{
  "hidden_size": 96,
  "n_experts": 32,
  "hidden_act": "relu",
  "router_score": "softmax",
  "normalize_top_k": false,
  "balance_loss": 0.000477,
  "norm_eps": 1e-05,
  "optimizer": "soap_variant",
  "learning_rate": 0.00859,
  "beta1": 0.95,
  "beta2": 0.99,
  "max_seq_len": 512,
  "train_tokens": 388400000,
  "max_steps": 6175
}
Below are experts of layer 10 (counted from 0) of a mixture-of-experts language model. Rows are named router (the router's row for the expert) and show model dimensions 0-95. Each number is 128 + 32 x the weight over its row's rms, rounded and kept within 0 to 255. Numbers have three digits each.
After each expert's rows: a language model's description of what the expert responds to. This comes from a sample of Wikipedia text that the model never trained on.

# expert 1
router:092154128088095115065093084156079093173161204109091093116134112158103130119107121134159073105088126089182186137124098173160124082162138108135123156105114119132123195138086166075189090127098173096112093122160116098135174160114141088113095162152142111170154113171150129114066146142141097164
What it handles: Place-name word starts. Opening pieces of place names and similar words, often in geographic lists or after in/of, such as Mad(ras), Port, Sal(isbury), dam.

# expert 12
router:129118145034124118119166076108070126084123171125071155156140148111135114092135178134149092117136176130130062089128129135136183049106096125152149169082123155141067141119105127145114165128097121110110136146137064185130142117138145100110165068128163149148124116103168113046107127178165171137
What it handles: Country and nationality stems. Word stems of countries, nationalities and institutions taking -ian/-ia endings, such as Colomb, Croat, Yugoslav, Univers, Commun, Roman.

# expert 14
router:209138127097130110109113191164113102143103159137140170074105117124060143151124062135139125143121117163148169084119132174159120180108071145149086128101137083129160103139180096091136152151167189173121125131104135120156105179159040087153158165110049135148139137175140159110101143132124102137
What it handles: St- word starts. Word-initial St/st pieces and other capitalized onsets, especially in lists and infoboxes: St-eam, Play-St-ation, St-udios, St-atus.

# expert 20
router:154151124116111098175127125102083162135079187137165115093094158144097163135077074148133149168135204169128057074199123090150154116111097160091167107113153158127105105147148150146076102098097106100127156139110137073135106131096120116159095164178122115124143152120177067142161140207152154107
What it handles: Given-name pieces. Common Western first names and their continuations, plus initials, in credits, casts and sports tables: John, William, B-rian, Jon-athan, Michael W.

# expert 6
router:136182196092097105107161094120100099116145097130114156164095089129117106061147146127105153123131130115119164103098070083099119104139132069102172139163145168111141147141041169184111199129105164076108129119101148140097161136109102211143126143110136068097143147164175112119118127187110091103
What it handles: Mid-word consonant syllables. Short vowel-consonant word pieces like om, em, od, olog inside proper names and Latin terms, such as Cape Cod, Bologna, Colchester.

# expert 18
router:193114097073075115195107144135114139166129143131139069146160108127076084152094177050130181135147113154152071090119136151160114139140144135157145113165135134129141208125147086102164203124109126172140122134140164144149155154123150112160155128178123099072065152136096102135093130152138140199
What it handles: Sports results vocabulary. Words in sports season writing and stat tables, such as won the, scored, per game, Starters by position, regular season, Olympic.

# expert 24
router:168110116174181114126141115114115169089099134148142187154109119142100140076090075150152068102090110124180139153084161119165148135154124098094169135176189120089125122103133124103060190106160101123126177053121111134074093182076125118146158055103118149124108097131138120161147122111125134191
What it handles: Foreign-language letters. Single letters and short pieces inside non-English words, especially diacritics and Cyrillic, such as ö in Idrottsförening, ø, ł, ș, Bjørkelang.

# expert 13
router:077125089082154108165057116163097151076149107191168111098155161101091138102164122130125142146153133152080091145078088162173116170092187119135129113125107157127160158060116142109132093140085164109127137088093163137168122180113156173147172126108116144129070115130139110193167103119054160104
What it handles: Numbers in table cells. Small integers and digit pieces inside pipe-separated sports and statistics tables, such as 10, 0, 40, 13.

# expert 4
router:090115093166120101200085154108104129112166108092138078109104123164114128091085132125132140129140179081061109145091140137097098119117143121096072133138103119131149166221050092110205146128074160115094116135111126127169164084108141133117067105180156120053113148154124130121160117153121161125
What it handles: Demographics and election tables. Census and election text: percent signs, ethnic group words, income, and party names in result rows, such as Other Pacific Islander, Conservative.

# expert 8
router:115154132195165204156084087148098181113188103153120150153119134114140155160104128166151103113144138156093147082138101128159183162149133110129162122109167105110135088131114094192137180102178098133106122093211144089105133118150159127176156166072136155149114175055145107096111153157117143182
What it handles: East Asian name syllables. Romanized Chinese name syllables and non-Latin script bytes inside names and places: Wang H-ong-wen, Guang-zh-ou, plus Thai and CJK characters.

# expert 10
router:073103099088124123083187112119198163119131069159171086161097147087139205069146135128118114150118192110108131156139129141147119176136087116054126112094134177159144123131071129141116136161121095176154154137116133159135060132145139092147134104100129085142101163123066174127127047106118107137
What it handles: Single capital vowel starts. Lone capital I, O or U opening a word or abbreviation at line or cell starts, plus small function words like that and to.

# expert 7
router:090152199087077085109159100105169120126084098117109124062145122153156107218160098117174109160152077173173138157159131115062117115093156142181152104153121123096155108140144123129101134125099118136067115140146099129106074121058117130163160107131138161134120082052134137135152074091102105116
What it handles: Mid-word letter pieces. Short letter fragments inside longer ordinary words, mostly after a short prefix piece, such as unsc(rup)ulous, com(r)ades, (en)ables, har(v)esting.

# expert 22
router:176106111168183124144089189121109111161150146102141197100121079153145166084076170120095125111083204173144109134127183140148116088101124117111086124146194126143176136136086103114176124166141123216097111112105137123154105091149137173131179127185115155081125159134160122115175169124132101136
What it handles: Music chart tables. Chart names, record labels and music terms in discography tables, such as Singles, Billboard 200, AllMusic, Records, Canada.

# expert 17
router:063146120118075165113085167167169154066089128142154149122159143098140133102155077078119097121155134129139134113109123106142122071089160140141109132133086139123159228114112114091155101139181076182123162110110134103113108188160132196091142130081127142088091159114077052125144142164148140109
What it handles: Table and infobox delimiters. Pipe separators, parentheses and spaces in wikitables and infoboxes, such as election rows before (incumbent), coordinate markers, and dates in release tables.

# expert 19
router:119148137133172207169181174178168167142142198113102195121121158111122084141113106104091143141101123200117143109119118117149121119166174150206177101153076069123148121153138118144148121124169148175147133127105148086131091118211126139093156075152136142142162129121082117163121145164162103162
What it handles: Publication and release verbs. Past participles and copulas in bibliographic or media sentences, such as written, published, described, was released, usually followed by by or in.

# expert 29
router:101133120112101130116078177103096119088086190138118066129156117095116083150114086115114104115142080088135185148151130137128180170103108165113148169081104190184161134123148128176116134134155150109139126121178134153054136103131091137107155122220110107135145116117130066080083175172108134184
What it handles: Verb stems. Stems of common verbs before -ed or -ing endings, often after to: allow, kill, chang, caus, ex-clud-e, learn-ing, fright-en-ing.

# expert 21
router:111175161130126103140091090210081104186122068132097100168211136128102155177121094145093169146124120101099101137133068152140127067116121128092162084126128146153154103132147132138069089119103112170120116117117134068170123165092120105064166118155122146102098065138092170075100118142119154097
What it handles: Latinate verb prefixes. Word-initial prefixes con, re, pre, inter, sub, ex starting verbs and nouns, often after to, such as convert, concede, congress, protests.

# expert 23
router:178135115130146122076100135117126113149149084067122114125177115113120127183169159134107164084107103101123194163137145177138120156126131067179099157056130092142128111158123181100157138120103111132155132124166142138139089112190161074165075039164136111160086065155076134127102096144148099112
What it handles: Particles and common words. Short common adverbs and nouns, often after a or the: out, up, back, off, half, time, years, as in up-coming, out-landish.

# expert 0
router:100137142121103176115129129146106134153162116088126176168148158097143185130141116106157142099119118111103073144159072123191103090118155113151097159127152033099154147107089164199148092116126099155128111141138136125095118118148125163069130161135108178073118057179046130181128120105077121090
What it handles: Locative preposition in. The preposition in, sometimes from, at, to or of, starting a place, field or time phrase after verbs like located, raised, held.

# expert 16
router:131128124114117160150105206130185103140119133073108143071093127137126110094161090143176057109126151119124156139108132091130121159136153156071147177187149111123075103118136100112090109133178140106154132146143152124126153188101143157137091155104121118196044105136107115141100112129125096247
What it handles: Units and technical specs. Measurement units and word endings in descriptions of ships, weapons, engines and buildings, such as ft, km, mm, gun, storey.

# expert 26
router:158143104179175109146102193121188164159143135175129160133077133126115136108165104111141104110126104107125067116110190087153094173047177182134143099153123090102140083163084142125134101103148075145158125160128153076087092095114115129192136178113151129107151154140057068135119133112109160144
What it handles: Closing punctuation. Closing parentheses, semicolons, quotes and end-of-item punctuation in lists and tables: ");", "(mouse)", "(rivalry);", plus paragraph breaks.

# expert 5
router:104078119130140171133188129120167121098075167138120088165145146123165173119112134144112123187167156202092134147117099159119134178170130142139046140167125150179099119102168106094140184137107164140116137136101150070066089104183102148177146087097051111127115107110151136164154151075133133116
What it handles: Year-leading digits. First digit of a year, mostly 2 or 1, written as its own token after a month, comma or dash: 2|022, 1|925.

# expert 31
router:101117139151130168082221177150119079136133107116130123091141152159095130052103091150129077150130104163088111118138153104073085124123132153071139122090106137108139114110163125145088144140065079089104124114114137135081114138151126124133138149138135137039068070180105116153110076190145117073
What it handles: Scientific word fragments. Opening or inner pieces of scientific and biological terms, such as m(ic)roadriaticum, amino (ac)id, (c)ubic, stat, gen, prote.

# expert 9
router:128122112089126147082082145094096111135140106108132123084131124150141140116068153117115136119116113168114100084148083071057161106055072134173144131125127106120095215104133121098132130116095141122117117099142056103180144180071092151106119139170147136092156068118124166090050127072148161115
What it handles: Institutional title words. Adjectives and nouns in names of government bodies and offices, such as Public Works, General, political, Advisory Committee, Local government.

# expert 28
router:090124170153132112090142138126182188120155122194116068111077109081145114129131093107097135128144190157176142084121147105162113142145161100071101134118112189148131123080157186155143065151167182091103160131115125169058155142106141124133125139099072115116168168062105124166178145159143130130
What it handles: Capital name initials. Capital first letters of personal names and quoted titles, often after hyphen, quote or line break, such as Jean-M(arc), Mc(L)aren, "M.

# expert 11
router:048144097120071151142077127126140135077103108112174152136145168085158111104149068091124098099167129132123154149086099143130107103114166146136111135095052160105179196100121088088149106096174108155159146122086132125129099186111142200093146137062124157093115174142110069134157129147158137094
What it handles: Punctuation and function joiners. Sentence periods, semicolons, table separators and joining phrases like ", and", ", the", "will be", mostly between numbers in tables or clauses.

# expert 25
router:141085125074121153139140084118151202174124195104083126145138138214089108089093123164084112138114165088100097141188196139146141159148139138184095101144097143134085122106117190104102092113160160101140173122101148140131157096144173097102127134115131130170160146093091158155109161122045123145
What it handles: Year digit endings. Last three digits of four-digit years in dates, terms of office and birth dates, such as 1(996), 2(018), 1(990).

# expert 15
router:157131127194150168164125163132162161154113112159125108100121140112133131151169187142136135135112101163127189143094123153115054072125096123137086091142135088107062115113173115102200184152122124128137112103114103176138178120101088093072075089122045136191136152142125135062125109144156146096
What it handles: Word-initial letter f. A lone f or F starting a word, as in Best and Fairest, Best Friend, Foreign Minister, freeze, plus scattered word starts like dome.

# expert 30
router:092161136131196173093116160139125164101142141064147157114119137119155170152071066083153159155126150098086137143125106139116144148160138116187144182079088112184131115113061108083096141085069112138096107155096152186140158164165058121093110102135170125137150161137145073129154152157139175104
What it handles: South Asian name syllables. Syllables inside South Asian personal names in film credits and sports tables, such as Singh, Raj, Karthikeyan, Gopalaswami, Thimmaiah.

# expert 27
router:143150134146167121176159156184174107135101191152166188143109134117160110096095152148152172099114092090145068146130085090127105141133093118131083172112177105143107107133143119154105124148204106135131077158210093129170071128128142093166067169125155144161143125130126151190135120082107189113
What it handles: Infobox and list line breaks. Line breaks and leading hyphens that begin new lines in infoboxes, bullet lists and tables, such as "- Length:", "- Order:".

# expert 3
router:118152107157116102147122093131147176098085125147147127179065095124097176095166100115175163167154134100112137129196125128094119087171164126138153127167156152173155147142152100135083062098150099134153200125102141121143155180137117167139146054095116162142136134051143101136134178136164204087
What it handles: Sentence subjects, pronouns. Subject pronouns he, she, it, they, and final pieces of surnames acting as subject before a verb, as in ", he was", "Amosov was".

# expert 2
router:166105166103154146066140143138153119078133119160130094100127135132103103124213159116143087154177165102140133092105106128082151124127109171133127144120092059091108099206073165158140086132173137124165142119099139070051126161158099144124134134158148118113138134103060161083067144108157067145
What it handles: Abstract noun heads. General nouns and noun-ending suffixes after the or a, often before of: name, area, information, desc-ription, account, prov-isions, map.